{"n_layer": 9, "d_model": 256, "n_experts": 96, "experts_per_token": 4, "d_expert": 224, "d_shared_expert": 0, "activation": "silu", "moe_layers": [2, 3, 4, 5, 6, 7, 8], "router_score": "sigmoid", "normalize_top_k": true, "routed_scale": 1.0, "balance_loss": 0.00278, "balance_bias": true, "router_logit_norm": 1.0, "n_groups": 4, "groups_per_token": 3, "init_std_router": 0.00969, "lr_router": 0.0012, "n_head": 2, "n_kv_head": 1, "head_dim": 128, "vocab_size": 8192, "norm": "rmsnorm", "norm_place": "pre", "norm_eps": 1e-05, "positions": "rope", "rope_base": 10000.0, "rope_fraction": 1.0, "qk_norm": true, "attn_scale": 0.0884, "tie_embeddings": false, "parallel_block": false, "init": "uniform", "init_std_qkv": 0.0268, "init_std_o": 0.0, "init_std_up": 0.0268, "init_std_down": 0.0, "optimizer": "adam_atan2", "lr": 0.00205, "beta1": 0.9, "beta2": 0.99, "weight_decay": 0.17, "lr_head": 0.009, "warmup_steps": 325, "schedule": "wsd", "decay_fraction": 0.747, "decay_shape": "linear", "final_lr_fraction": 0.1, "batch_tokens": 131072, "seq_len": 768, "doc_mask": true, "train_tokens": 662300000, "steps": 5053, "dataset": "wikipedia_en"}
Below are experts of layer 5 (counted from 0) of a mixture-of-experts language model. Rows are named router (the router's row for the expert), up (a neuron's input weights, with its number) and show model dimensions 0-255. Each number is 500 + 50 x the weight over its row's rms, rounded and kept within 0 to 999. Numbers have three digits each.
After each expert's rows: a language model's description of what the expert responds to. This comes from a sample of Wikipedia text that the model never trained on.

# expert 10
router:506542586587498529432515606515495518426464404472524519474416401523491491508482464493497483519537427461514547499513563557525446412433428503428574463448479540515559507518491468486429455485569539481469544475583525448496414489461541463554495410536492495501514489519619502453570519391392440508650482508518607498491487455591426489511438505526454519529530570510381558518511470488399528493508587413413421526589575541485456479676462517487544504457589530499549494489536620529452521495501542482518445554444440539485570434446561586494528471474492534456413457501462481441496496515580512476508523564466564518556474433472514458481547474443451488486493482547502537498503466626486525467549519527490481522514489425597483545435540521497519434495597564531568481524542453547440479432531572
up0:542408465437591374400491473419441483494529486598551492579554507559509487401522464528497483519559472549530515450489507536602508530497471482543564484406415460511499450399505408462444508517506457485550558521504489447481438498500607476561472529458446468512507481513555536534584550475507491503538514453548549568488476484537516479587444510558541471479540559536438533520507420541555481418481473532455609571564471502494555529456466433499644476509531466554395451417538536488521487520487496464533530464496469528589475399462468550434441431429526536526512493495459517553459494536445376482518497436474656562519442471508489500490529523444519576480453552539474484474444537628487612519526519505494518488540501624428444454557569497461465481443507639565400495457568482527481477541438495
up1:558448567453513511490475614433563427503504446577452457546614457507496479591460484546439454462472483554468460452555491489475530439436401562505483479507546489519434568586502470496473515495555476464459534583481501541519420535441543512430454537467549483503465511453551447444519486467500473552424503552474505580506484422500426528421472538437478453575459559442521589524567425428453510456397436438497451490470521503480531464505448497494507488525539401498564523531551570502555476487463490549516504501469372560471492503575523517517527446408478469553482557534561412516576524535558523488534529556452469455532562421517442452368531568432394564485616506466630522471428450526505570542460622520467469552543448573438608484482564549498417498530562592533568465517501506514466590547540493
up2:537571540527486455392516570463453519456573488540555508502529409490491400500517500397536553502506613488530528510578494512524478462475472494513439462495397550531568505492506492458511467556485440530461539529448443570441418536498479483501470474411521545545452425495576408462475507549511472456489390504480450430533458436474457535535505559675433430409610598518488547512488503532516516535440517519453501502464560465503520495553472450549406477521551493510544460501487432519516529513495485472617586502508480585436489423451602563540441497584564490470484518478456363458465473457518407512425466461407512499539452511530434544435528465509548465488477476503576575508563410423490445607487573519512504438436400514532486499433589522489594542517463473478504520446529504395554599536469514
It responds to: Letter fragments inside personal names and place names, often in sports tables and squad lists, such as Wil-m-ington, York, Jersey.

# expert 52
router:516484510416540420506487459465435535534582492563438617520431491470557456538576466407431416510516527458379452475499471439424419488532441594479514522465560414460442489496503562430420469400546350515488590483445498591555425430509554482483568436524586397493493418468571522487556505434564520496507528545499500581500500424409464547533515438450506438503518434512486519426469551569512533475485404567409553457481433539498375481483528505565470533515436476488508535556526498470506481449539525524520562466454510497494479489532534501505588517504505536518477520412424393567517503487512523497494474482453494463489562504368531510593465463571520525548507530523469497580425494527422479570506553519630554553447482481435445563497521455423451521498528517451540559424530575552490479460489521
up27:443472601477480472461559568505501561514507427489565560485445539548527426384464542542424489443441524510449515482430452490526486411508474574518564548529515412517551491461476494519495578475538533446444500551472500490465417466474439567428535566542553451505524573494515487480491463538563473455600394500552536475489483513486531483565535500512471513528557483551480514524549449495510549561570396542402552537460517502428565591477429419668591563445443537463457500471569434547494457597570447528413484445462460492502444528526531539561534508513577479432516611417485512578462538490523404523469550555468449551572471454472479567480506602563551533546498499594529525487461456511504471475525523528449526492530440449441553419487545417613517505577510598604576512544497524520497414510512570
up28:588567528439500502469460409445463497467588537452550538515426413452532351547493504487504395479638389490497435476510425456532465487422447485539560514560507412426500481512489438454509434554466470537468524475522521541470594416478486557536486522469455488580472453514478570488459558467510591489479522494617504481496527437545489555493353524539543471599540507463548483529497520522523590474525492438453559487522479480403381494526452468634493546520559517507537575552520493526547533522517537552508463514530492723489503423545442461557530442488496548407451437474434432443572495521456463539478485458488554511492479447482508407504499598486412508488519433476462542463493455478475515460474410493503602504510482529475450522466458467543480556450512588512546518538488533452519528508543445
up29:536504506499468452483479480408381550515482405557435474558533530547543435537401466573500545491521503460532415570600546612560482489439572491441503607570435523477514544612508475515501526514511441601543471522570407509470466546506515456547512517564529496549547509472528479484473499526542495452526576520479542401501606416527433460522432488520455442530510496514522510589428531491512518497541521418503398485530492588500558489467538449530525538548475499465498500519522583477501574594421480472594503517432492494413523484453466532439592483552452497483561576507529505407498463469591553559519445537501454483469479451560453474481595535409357567525534531521463488511464431565514510539437508532501560407504548640427500461532498479536565618505556475456561409410543506490445470537443515
It responds to: Main verbs and participles after "to", "was" or a subject, such as used, made, won, released, purchase, awarded.

# expert 50
router:528502463536424530447506522508483495488471587478475483494493465507505424487475508545479549520564485506463494407469507462522267414474466448571545488469462516493388529479509500484648544514511531513620446478469496506491505453502440501530487485514479509442519508459532515483499505417492401487476499506541514556587540399539498474515555557543527521470459436482370508539536484485563420503495474466520473519512584504481494499449523554659532547524537493515493527522461500464454543479501518552511562510488477525566630527378528447423491472467461486502493530533499725493533535505509518492534650514558523481472471523579467509521436706517467503499500539590456536550587526472584466501469524494507427454489506550432501523494531434461573495527487585510498477488485510487632483511522516
up2:451500468476485491472563457534461550524550486552511423538483509553435440522526477485630532458553518524482366409476446407469468472421584541488505478625458427443488442498423433540486509543483519515466563502458362494536432551459543525404486525458579413486506582473584452485454390521538530555531558460463387449513544474588419596470487512592549532460523552503521567540575540517488531488544445513459436536484487542444536583518569455560468528444513579524489422464520396501492486494516449631436446538485484538494554438408514455498434443536539516537535467493479514441468482546497532472589489440501559467448485519542566483501466471464591554551551527463507519453422471574474534474532496448524508532532415524517543481483549524439545490397461432610546573493475560532512513422427435
up3:574519553439433517492512475526486455460467484524453505506481524534440533494452514572510535457617528525578419533446434515578505473463527538524445531476438402498486490478607492484523440546499421507502503496522464507504464472489499453472562540533490454459552488395507502565555519485555484575498543497487489569443504316503446525560500616528555406502470572557467460541599519523488571568530543538500490358438484500587509503483595447538477539365485462484499394491546458539482492510461498508553564449531521523548498554519567474488458444313544515407603523535506471492513549495549585462559547500497547531567511430569499429444461562444427526440403449588470548481488529415521463487457597490452481483489476494493533606486501510456494498630479478582570509555455488495488501500458427
up4:512594557486528424468534541591515529566548504544548441547487486542463420468544480498543559443533559648532482523524533433554427464455447484557398584475411493508493464604535500439543520512491517406549527460456473450514643428489500411486496524436535473550491481494499495488449501475527448495470471485480501500609583432525531540484513601595518494479442424530482487518546488451443484554531490561466501528619516558548518458551487490589579546532471426569548463513513495549504496436416435513555484485550443605462495409543541511500413524524523446590515527503454478488430572511526472528542564453526420513494605461513519536461497533493528489488467463566600473493487454437449451576468492545531522506490434521375501515438438446496459557553546417485535397543503544561507679556450503
It responds to: Forms of be and have, modals, after subjects: was, is, are, were, had, has, would, often after it or which.

# expert 27
router:482419452488459497460500543526483494585486442534403502510453503441517513518442477421571521488394517596537505617483535484460491482472466476474549475526569409494477481503480457441555518547486388436448288438459533554513600440445468465496496433531492514443542530450448546488488554449505349488619470459451503472499471500506480510543451540507443486496445515482591432491441519450564502521512557508432554467526459498481463550625445501462465475471586461521511441519599514530487505507547400536489482478556418568435516445447494532571470586517556502482547502516495374594523566458556563473534554543474412497509460464531564537503601390432501577516509448553458530578499532584431537469460565602521604493511499550446493464470487512477574490462536541457518472542510502469527489473515570
up0:576500509449499560461451527559591527506532481566489507522395535453580477474484504453492509485547445547528465537554472587585497511394527507589536568606447446471552479522530530497446461515580485593570508530455526504444531530516463458453508469547564484454541584486412462516466520501587436450505466521515531557572475473533487503399490506569410540424522575607505539476538521387490482488593463462508496489522401573355526444452440489506484507542569510523481452489493491517511457493520456525595605397494446498533571537533494600479491490493534531548569528492504371588522520517526502521574524464450460469459481508558526627438553592510590420460502540448500535510444542542467533517596563517430505533484490583459476534550412566576563455508519492562485568566554430483546464526589569
up1:458514450523512461472426506546475386541520460555510484511515419498572427523483517546372532457545565519430465515537500531480396560411460505444501452471547437470549456514539492490485520471593512495585492461532547489341577453438520507514407448535493528559501586495558457509558579481511470501497490580537517508525406540474463492465471490495474463428502542549648571524588558527461493421429469517464550530501531596446475581423442496515500556455486434521559456564518460475397435506516530492495505483532493424470569485375468599491466439568517490512546489531440504535614468567507511432472489597533460571580483356437462553494477525533444472496445480449472583538487394448433469504474528566572566531530518540555511505586499463607507559485508497528514541522520506482583558546480564
up2:537505555505516470471459497435496517406466457429523428531484467511503507457487559606510541425528504521536494502610523467489438472498447479419465528570501481478562632575555526487451490453530493414537555618488468565578468518532540475423493357494585602534476508462495543437479477563509498389472501525458413581491467446615528507543503425534460502532467615499502483602481564419540595541529513519495482464528482523540429521518506452481581403388524465514435421513596481491612515474478510461459542523471479493414459468450371401487541475372527506579528564414432437415532517480472512497499527457528515577512513508439466438456533447489507513485545496522519435524511440527527467469457444496493485470492517542466589501553569459477553527522433495486614562413534567575488531462494487
It responds to: Capital-letter pieces of country codes and acronyms in sports tables, such as USA, ENG, SVK, ASEAN, plus country names like Japan, Austria.

# expert 24
router:502484548517517520484489502491565499447430434512555507518485596451467483477451550600499468568509514571517505536478507460576603561465469543482480490536486487461535463538519476488451490505485411503555519513503459526483586512494559441482465463451403528447504512545537535501461557501495532497470456435524556458479481627446425501546494367549461543514549596496550522531454423511417538487451618492455551466471421566458533551430491517569489453465539397458432534521593455468490505531466481490453504483498460538493488561579393493466580433430505473489535579497489425521530477517460508461528475499487541474444499566497465505338469602562576531495548395535527570465612464501464501463435528490614509485489473479438500499497568595376498481453483574494537588478707499520638512490481509
up2:471524458451501518505388453542546506613488439539597546558432407459594461429502514484454572373504502479529561515609420455468506446443520499522568486543485369483572537561517480513510482492522563494501470465417503595463534490514517455529557503526402428615531512427495506509506462462447422553524479541411508397510562479515469514433495524493537449394471583496518573544454530561525532538546588446445578494464565537391521524540462501542547527410544434459507509495536374543525455518469489444448491574460486546525504581526521535468547433428509427497453529454495550496477583411528561475536547473556419470533532502409492491465492449483588428469439428500570540440438475458401475488496516505430484520432534469490522515477450511611460452556422488535534413467512547529503567464557492
up3:563407569503535499495507459491522568456466451408513546458474512574576462489484543498482533494547341557598503500463562453459475558476495504520483530504510339535556541481561468531529505454502573549549529507494485490523491553493537523465568528528384561418588564527618501464532473576508503571587416505556536518437598474529459492455507540469421474503427525530452507437442509460465492505469480482478484487526499527505455507422486367509481470523490495537479488644534575426581498505466469445508461477520441471573531521479496535467543457451486521466446545457513543504513429445402524425439497497482512562528411491397501565463388545488546424473487505507410455448504484562358532395518425478506471555557402500483446463467537442452488580480525605470526484440521430461483581583495568
up4:498405483483565576467515394521518432541465508499584577540527565509485532479492437499538465522499460518607462566389457500511534551429539536541456582578528553439506456476560525447567521526437505531567494528538537442524592522472567431464502487529407569510523550460545489491579484609547521535418531555479527506445508520515518485542474505514524435400531515512523500523501516581466475511503508598438469497525403572467480578466450546476567473522570457500429507495435400478562572551583606542491569504449404451559449505492446527458404440489571533532642550518507388539475591497505528478470496523526512459485394515540519556546456525488514537431509447625454484448505537497372461497586445477514556506480521444476468547471442557492494510631466545449543592428492480460487524482412457
It responds to: Prepositions linking a noun or verb to its object, mostly of, also about, over, to, plus -ing endings, e.g. motions of, concern about.

# expert 34
router:522505579520522498498536454498614532460555524441459585467430489471405522522484538509542470505498502530593395503499451531588498487451427533489421518407529452470499477440501409376466461440396477523497451448481489439456413570457526427476400500549452538462488473377421474559456595495530518568503455488497501535569536490579557445415473560485472513487511517476469461484535491531444469597462431594480462529539481547470423533531476518598464454488464506611519400561488519522408523484493523462456459531423514550479576511558484512490453451457540546495506414519483301534557529459529523540551416506539517434553465506462498476545500459496574532441518430474494494539446485568587544464537536465391535536541548489545556473474593565545492509464511473603458497603449488497424509502438443
up2:620529651478534512407503508523489497541514553462587423518503493447482449525393543587569429476524498413527393473503433526444501500522474438450490491476537546507522532432569449535424528511475571483534549515480515545454501566543474498395465535509411478470539421495523590496482499480440525530427511550510511516446462528550529424531421506533580448521513488567493598495503519485488635526489500530458582496542547455437518489518590482566504476431483526449460562519594616457507552517507573457529537509403496499527509586545540489563477487484492424532457524417526493525501456604493458539415453512625507522465406412453492462501445460570551579473489575537484534465548505526476556519436520445521444476469465545486515546496546493528497565515534676530464530583617606524455511466537564
up3:593570451516485506486479574564500495450542472477399432497439428507414517521552587561541442465523423536483496442472368522489479426474512438502455547540485497479460520498498491485548497458566434448459510543474588544543479443409513511490447564456446471411613478495543501559472619451541553567552411431545465478381457413549513510575485436485555430420542553513546530506561577474439455452505491525507479462565526520487512453431448478570475515517582441549525429498494496434543481439491518494521514340506536457547521533522475515473523577600518535443595483534494462536562540474492534476591495534429433489547467552477502551448437488479473507484507373508466437384412541501494505438494544431543507553379419461488635521517466562547474572485543493526472460487447467458493473510441454
up4:577450583503551559488512404433521524517519537556506541515487465545494490468391549578494486501514486533544466619577375542566510458438521558499500502508550543465493538579513467543516505580501498582653564514589445547435541474420442515467536528572536525473523487503517508492488407575461537527471460502456458486448472511488469410599456428520463573466452476489373584511455531512432633454494472452466454465541539528521510539527543523502477426458532483511473426517504449471459472504555550437486542483524458509509567488615511552523508422494553538567442531589488462457485555598597543467519537488543525559580532528512368478472626518527494460506531522568509477509475510566509558521584573507489524651560493519534509583478541495524538584457581587555504609533560512463520471546468514
It responds to: Final pieces of words such as -th, -tion, -dom, and final digits of years, plus time words such as century, period, age.

# expert 53
router:539490508452481469516506478447435448513527492511422508575507490483508550499507613565517543396527466525454450457468575458572610589526494522496501533481401399439576462479483484453514581509560573433439473521506478540446432512486476455475447565466443495425499495503444467452457532531475455540517553536568410462542477494611467606485486533569494489492461457432410397441510427503482452490506418504423413445487487497491542436385524501501499438483400531485508480495497459517472554509481566504575398416400427526425532528394467497613463560425535454482555522529467394500483441442479468545496482520525428475464429544612514515474453458429554462502513470519535478411431452529410465486546441503549484418491480531383552558536463495485579582529446490494437505499503630450449504481448502
up0:516459541560431571463502454501408425549429530566492461576433535376504504448437503500547521500522473549523446497368519500581544519459530466531440596468495518397521452460530446484398554582520451379541454575502514388516453612474533440535544462583488452540594570460494482553531494470480434411462537593476474497482492459486475533519529533505509499474542469484430502547573476442561392506466496559530524446433460479446587503475509512502438477458465530531534548512554520418451470541484535491443380532472482464480421599498471415543541516440587522472534535524492415536460455513520520508518518482566513555575484479492565598451352637500539442467495488540524542387515506465480412481475461511468435513509490515415460559457580559541436569506522519521457551465513533502546486579473526
up1:522483498398457533462411515519491468503445558460517492549548509554595494502482478487484572490532439460507482480460556580565450483594436448442483527406401494540493475515448454481580508486416604480556545521475563630428421499458574430471515466453510465500499543486576423469479481451474482508492472463625531498504466410546577599458381466598519355544507509482471464512516458458404505521481493501430481427510542486480542481435481516487560450449420499439551501540444487484431551527389474508470514400436367542515564471431454505470484577471522508522595518446458518439553478494569563530499503502444567537500466442473455508533429441493507514462442424543462537535446564522514548549508514476460483548550453513462562555553408465569536551521563536544489546495601481648455492440492537
up2:548553489426504505467554494438538464413556416475504436608473533440535485483384576584496514392660513475467428383523530538437430517484493602502541418523493538503509483537511604489521535552428541572583472458524447486525434530527526472424468547481540438451470458541498520566472522571531521483495484548475450409392446537628475590404534591622504503572459522496509456568584493505536458356521520468403468466546570554464484450380523405487481540478501467453434507541562414565529534512511540584522436479554484476532510453514488466511484464470456456507500480490552475541510512512495512521536516428629460555487529529506529513396545532423518466495452529497534503475499485517572546508552465462514551553489488510539449407529529450551545550530485502568500548467549553472554492438474464
It responds to: Vowel-final word pieces in Italian, Spanish or French-looking names and words, like Capo-te, Drum-a-ness, Pi-e-ce, Grana-ino.

# expert 28
router:450516443454529461578515414514585555509466588500463508480528521498433526524585630468457477537411530494496518466514609481458499667480531507500511461457441497548371570416453475534486507502485502489598552474454461459548507536478433479486533442471599520537478483553478497601368410503450506448517534479441540580455502450444433489529602520468503487478566520441511527479457480473573575535523617474531428485550453446535533533440473490531479470551500500581419535475534534490573431462501473438429572475483518559459472464489564512553542385535468568533477482520522668451372550532569533433511556454533481497475569474513486453548493447603509444567507507443507460515530567491492466467485489518506454468446572481596443489460431478526515470442494480511393467553445505521415514447561511
up4:539427610497529477434416512507493444494529483493674628549438516564506472587501573646524457478547496501541456499541512478508452549401550611466468452444606478442516538479480417432476461628467582497528598482500501532540525520494521464524398590456463568408455470452535486549505546486518501528530510537556467523463487465516503490519483457492451489556504501450480459605466483534418485489465532460522504498541467457534418512455518508528538602460461500539436570513592475491524492475520519551445428529556389580503459463504439470628494406557537573436528514479485486465530584493548530500513496508575515479485494413555501494454528450527476485428478518447485457517534497553506489502407533550436529480495557490486515441596479451519611571545483550550504592485574486550617610556485523
up5:558476482520492521407499460461560487442459477501512459464493517547463495448483540543601452503564469414433526513450485521554456520405581556481462435468433540413537574531547462564484554574501459425559586463523408506534423473397515470445434441529448508522466494486616499595443452525514521503500506455411477505532485467517489502402516505538498489522517489506524543490484509600515476471522495543434405480439527546435465565444511461617437436452443525521385444399459461386507426538506435466456516503471486605410417504496439598481590432538573537518434584505419526577439593553523558467553497447510553484637526454487596565472420463503465501490564439515534509528456425525496548512462515479501442501478494374494506522478542504474511505539569491499492536515534591438423527467433474
up6:586504514465549463444391527512505477528567489449495465544451446481508505451492542482514475411534541527539523555528461503491502498542496482537560498544530504454510534491498502606478516409565507488568491583560477554459426523341512525515420454520487532528550488467483577416460512531512471505544422511460455546533531516525466550457477572534457391479479531487447485497581510387536531561608518526508491579520438469503521445543642454599541479402497430398402577472646468463424426425452495521562496437469498551486522584493533558438540482400517571526473469552417510515443565433522372467483441498515477550529479493519479547418440502537552492475540526519463530451439497499359558515473514524497552526555468442412489569474580413497555531477470541539598439491510519537419492465522418
It responds to: Number digits in scores, stats tables and years, plus spelled quantities such as two, three, several, hundred, fifty.

# expert 40
router:470479527506541500419448365418517482582553412548581497504577551443518459557450536490429484482544523511422458492530421428523552529416517487504466465509561481483477442628580484509500600563499524488499466596439507590455613548489530554434538574436471584470514499376469557485433465558534630499341412495482466583562487503501493469511488442467474426487519543417492539488577546434496505452475363507519490593469492552433545555427500487460478473441544444536541510480484492469576582477534491568507562505530562524504411581482502446586441530478554481536520515554501490495527507481481507553451602459554505496540469531471522535501491492489551417434531475478446527430455493423467471521408465461534492526491499622486531567515434465470508533562499504534563508501518618416464486533475502
up0:480467493490499549464432420534499499530511438494522559507503445507508483523495568451464569472624458411412493526466403506549542476504471465421428505465443508520513500536560485595469493560519590524493495555534461519455507465526458506482507622484508448583554473476468459492463444543556517533440437514540449445518513437568476507497501462557398447550365398512555520530497602499436498516442474466584454443519439573503504544562539492589532444444482425425516568501506499411495593473554513571460539509474445587479498658530485573518459531429494458542485473428471436480508510521475513526553491479559505545553573523508475567434509417584407402494573478455612496413485519490476572502535463589465480504457377535520531615455457465538502498549520540502599497401464570464574548524465441
up1:561572358481525465472476622447558482425473543540535479589520551496458436535497484536561535545499550462529453512573523488516506551522486553554482546412468475438574490481554483495410557572458414491546404489500487477423572504509453475441366505533535424533505561373500477467466571551562577463444429607462491569537515559510498511377491566454537512567526550443439494543420462459511494511493453479466486530546468522473473464555582502481471486488493382504503420468470498485531494506420524521594484576488580441470488487502495483518511469475641491485524471540513520548463506576517469486527512593563473422505536487505553485511432539494469599469513532456566539515494463482571469475583512566438456486588442503525640383442563514556521440401536466483413514526608486581460515501505512
up2:522433507513573575464453497528488474577409433414487553481363461537574541529495500576490514485500476536461543614543443548471479456486514570526496493498486588494523500553581483502507545521569476534543474566510599479534502480433459530448467447544422534581443483478542449538420498506508504536408368536561521453517480432471523514547424434485555532482543510536519559502561540444438534513509546465513503563462509654499497544489486469517514475497478579511607605573468472468533510574422539498473452469452512535483534496458458532549363563434502512470483473582439531386584515564413463459555519477570541597482481482510469573493591416435504462501589451492491448501460499552580512504481463552523459562425468416553605488536444537563501582486640513516479524447463550544485494569510567
It responds to: Middle pieces of longer words split into subwords, such as Vis-it-ing, Impro-ve-ment, interdisci-pl-inary, media-te, Partic-ip-ants.

# expert 54
router:465467597454464539441530492532502530506423426457480630421514547507562464443489423480385450518565513564555502558461542474573510438485428489521473502504549572550503498466528383560496539499494522494517539485564557532485316509514476474421469459532517531487560523472509511602603555530511454597487453488513444493520465570570525442474361498533510464468550525515583486537583489484446452549424540510567505469495472494468437507598448496490517552602518516561559472491505435477519413547539500460524505519487418487501431509522493459474563503398565489534547539478484365439494628481519576526464467476554610565515548452510560496432396567577439428480452482474465466515531544361556518530465584458442426546510437499488507497429499541504515461528472417542518519521545440454517466483516488
up8:505552608425522504443446483458419467514532523478536428500488448493543473536497482550430485555576457531386381482549501607509445504534419465540543483491477530520516514502515423486492461460540581496571536510520516416413483514386528550491462516497459458534514436382617520553585540481521557667559421501476495391435425390519474523535508503502444561541443469493473530500475509495493473482497527490532519445488511509488485477472465456518513418395543519506483491544480421422433474572450420481463429522483402540433478528496448646485475473389599396464401492450441480433490538580518515529458521514494557515501538487602549482454457472548565597506477468504510481502526472459532583531429517496535573590438555457519517501550542477522517503513522516447385517441526530544493431428529546
up9:513467551424538503453543429475574490508495497539507493563575536504627445440463512506425462450529447472538406479477480500589543543504485556539524584398438504503518444488532414549558571574531508426503463473485517531505504448443511467505539534534550517488533612531466504495529483454489488521538491517486469529602420486499562490473332550583458449524568522550543511532639517508406516544526523517551536422519470460478510485549489504503449554441528493576564458549517503463516513498539535503401455469463462543553411470456497403436517494518559448401424538511498395490531447436435589507604515471561632516518439476563519593462488566449429484466540444438486520502485457373562480480468472480453447508503458463535522534478634523482497502587487484608496489555570412448404540490450438
up10:579457475527458460478514450394396567450559433611481453498540487447509497418499442463470505505586545523544473471535524493447570505521568651580519509523435504471493441489535522549454481641539552555493591470522554556497516471474543506501555461557499592454584567452493523446595458549510540615504423439500439450409493525531495501595452518438487464443519573571463613506482501529488480479456480493513541457569516488468440443602497412464546492532600502499403464477433485527381508585494526527514508446470401535473533535483454522524544466425535469492473506515470511478555540498656485510493417485463465544540569522516488441522456493482481457439462530554542552500475452529495463491431413435484414501507471564589539575496584574496523488548435566443514441520544485490573542419512565
It responds to: Prepositions and suffix pieces in official titles and institution names, e.g. Minister for, Archdiocese, plus table headers like Candidate, Owner, Freshman.

# expert 25
router:550477517458595460462590535518428585502511574437402581493447445545461425470471453486441498514631508378505498480402459575503506379534508451520409550505410436521532481472514538462435541419513468500514457496557474552497498596510470480506590483504525487449569549522518468463485441575573449494487504415529572537573504431534505496505545448536491473502493449585431512445515561479576541521435491527473463516397484533511488483516498476553535499475522615478510399500477534535450427493517408456609529492480429434504509577596559552491496507638526496438553445521536413462562503507532537518579581488531481578487409491569517471479449499429421534505519443449427444468450466501430495471411486572446453517561524551524486539538542441413489584542515531489530550501558581440514430453432476
up1:528447488459605474449440577432480403499524528578500515481515481522444509434532643630491509393531426507549435560466461565452383449538450519487391464543450495519488570489541510474432607441514510472502498524467478532538549539489645459531497556495438459534491605516513545448570527548577575497480529545408485506509476513494535608443528501518505545507502449544508546535521615578490449428514516480532455543569462569498497518480571477582559498460558499490621540479600515495451462473513495459600569492492490515470509501518524395407450432533485582503528454490425490485481531517474483514527484471531608534501477500589565456493508430489493480416593406457490453554500554528507535506526421560540474531544530514525566492471545516433511622486613501504566560515469580549486573514524543
up2:492409496513479528508533454464446552531478530560544504519557522554516392479495485502427466517535457497543480487405494545492479471493509438523432572621437437535524577482507509517511437445571591583508537503434480516491504479429446514497519495366432449457556531503509484535488488515547452544535476476596517464537477468554484520549466480585516570470542493469487614496543434536539596566493488606463524567510469526501493476503397444637479471535541452450505469532570416379596489505594422500569462450441601533489486553531543472555585485563500502516561498548442386470456554518528514545554542527655539519478461528546496604459435442534446424448457522465513465551451456506449488563393482602552534525432455569534487412482437440502535478601548510518544501506499429542519561471493442
up3:580483519568534432496506550536486466368476472525518469478479467553535387510405402570558537512545499487633507492500465571544402480476420559511520542595441527438506492485569440596431535507596404439512413441500574429434498452505481506475548550536533472496546600522619497600548531545586446531498484426544496532555514419559523474426459483489517476480484496553556524483500511494464595503455440519490487527486434532486562527420542482511489446481491564494459512516483580452504516452502480502544432564483415490470559514421494497502472538514551540470535469396535488443590465480505517485497486519517418471549487518475514422483501427415415471480434401527488623432497602453477467566532430541481471573492497532512498589537534591568486436617535531506573528428502459562552507455414461
It responds to: Main verbs right after a person's name or he/she in biographies, such as joined, began, served, wrote, returned, appointed.

# expert 5
router:487483471459532467460442482557447544500454458413498534554498357433516523483452436446475560533564448433520574666541443560511456469481566550497559549514472525501545516472557430504532455453473524492509431545608433539569531556513524551491635525451490513480507543403504548518533521397507452413484519476511467488465524499438439507441536521505497493536460541518620462518491526526545550571640507439533471492444462417468461451513599459515533492428482524495464526380562555339410540477536433466463417544483506547385496444561462462524469401510468458440496517500470566494465511458526501512517491501520493533422583503446442503531499559542581446513460476568438465487528477491442532467514524511449475500525494337513510504422381502461517452480447522529522489559501449471455602575516483
up1:661510469578500542508457430479410500519521540432579413526488520502507449428410440491519550469553489481434414457496438514579506482507537505485514533498500476491449512483581501476498492512470468539530487505530540544469508459473557573494562502542530447545442538470558485607339513540461530538557433448468574527500557455515477444454465530512545459524572489464487529550508474501473502544574448503472558486519446502396424432634608464533471464531457606506456562511425404501489508584592532418484513499493443517477660469544497499536554359488511541528535526545467478431485436481529492501551538593502504475474496412529424543441481513432510549536483377532562549465422522472422512549551453505496460541441428435558444475481497487448506491510607493417515451433511484564542470601577509
up2:525408619466464520511522518486469480568477499501480519559525551469489464503496402352439504547470479430488504621527470522542508553518594515331524576599385450478581550440557522450455493486496560530566487487508464513492487502449587407471507533520370517475530507548536429436526449497470537547498484506452444482542536451483497505487470512623488516538530443538463573598548538451484481429509496513434437485493451485530506491547499501493509448489484514449389469436478574496507486491462503621468358496532554495386536520507516526442463551583515510444422553476474514474499639501499437462532490439541455552539468437454534535524464496557469376523501440554516526493470495601438445507430470485518429549462467444456454466450560554475464520582507526526569530490614507535423449560507442
up3:534535507570512611448423541475474451556448524549570502543536493485502441530510518465443501426605518433478524494520464524414592506537510648560549496502407424514521487446592478499556584511501594557556497534590470489458537512560498460520543475572494448566483587454539492451541552521433519448542475481553559382535513465540537504432381553547442538532498575426596508528513478458437484561569406515516473496426519468390467541473454413558504483484510505516466503443510572436487472594549555514560478544546442520539524455570403530541477398532542425486503519518508470565461519507469478488514520508647481518619479423533535614536401503511422562497452477462527470544505452498392502460453480474559442562496500473450596446477524519505538570441461506495478581469555572527462472478504499
It responds to: Short second pieces of words right after an initial capital or letter, like C-lan, C-ice-ro, ir-rigation, pu-zzles, plus unit symbols.

# expert 63
router:485480545515462594490470510529517475522546467512502459450570464499514437545490461526421487535516519490489451551403488425570480518525568475470550516455483500416541471534545547482473501589503567523577492502490551550469464552577440499607558542514457442613524518431508457508513539593548533597530477476550579482564452491578535574390525505516611495481453611464509508480568507507432539488449461493467447509560468600550562524432518561489533599551502442506534577571510455573496456512410483455567505465510523584464481431495502523486380520604561500496547499510497362554514518508515468546596399454500601530497522433500455514474545450405517584518483477557546471487399413551544544503514468514526530549458465512481597457425439402629508457467597464486476444480529535602461435497533504
up0:537603426483430420504494454642539507398513454450506625572522449532477583465473488507585551577598509483474517603501506466468455473486504469430515559464475473419632524585498437524465572534527496555536494461522581485459552536457456422472531454468515518499471561403457503466544474444512520505593432418502507539552479488509471470499511554536509571503482524525546541437484530552488552466498422495499453518509502589466465552411575521469539602489465486427505485567518511488557635581480439534556430460528493538456499559547472586489519469489486538480439502382471520438552486554494544459528486461494550488462513453567489517503473433434556522466500530515454437518418515529529502524552419500511420519521474461494418501514477478498498365494674501457456435444610492539394559565564524
up1:558497602428534546458401559504467482537506469464555461484486438526469463475445485496435528509520535413513440568422425511552568449465431480489527504567459445484527464488565514524495535549543472484614491562488487565391505499473526632530474558539481413527501459547531519506427530420614496520567433445520508515490527470524453627426469511503527428500487546475637576570521508468520490543441565417570462529458479500510482544470577473473399525558397575521526495574552450578485513451495535582473509463470517531449446416546476352504482472628544495535494417575455500614453486524527559502555464417529401477505445428489509566459427432445499479490478537420501513490498445532481551508479485403566567506533504498519534540523554447526500587477572505462598507477472426427458531485510525
up2:514614525519491536509486482424457423462536517501469496542422488520537499480437483592420449476608608577484499493485452391478488519496557484568548500459489552374572464544520548467452549441448532492525450460447538456552396457381493534445453524553479468490584432522586544599556493456631497518464479599492498408487457521525515588480478470547549548509508411561554512536521466484491475340524509550489556583509426478456463479449543488528528503548550511547456458498509428472523561516499579569477475527455484535515477460434474534487465496553576478488547523586502430579465531624367556564546514460563527514501513521445499567507491481587479490576513487482584513483431496466497533456462453500490391463479474430475543501451511525538585490498602477538475550394560531413504504460525586
It responds to: Middle or ending syllables of long or foreign words, like -ta- in xylopentaose, -ington, -burg, -enberg, -ette.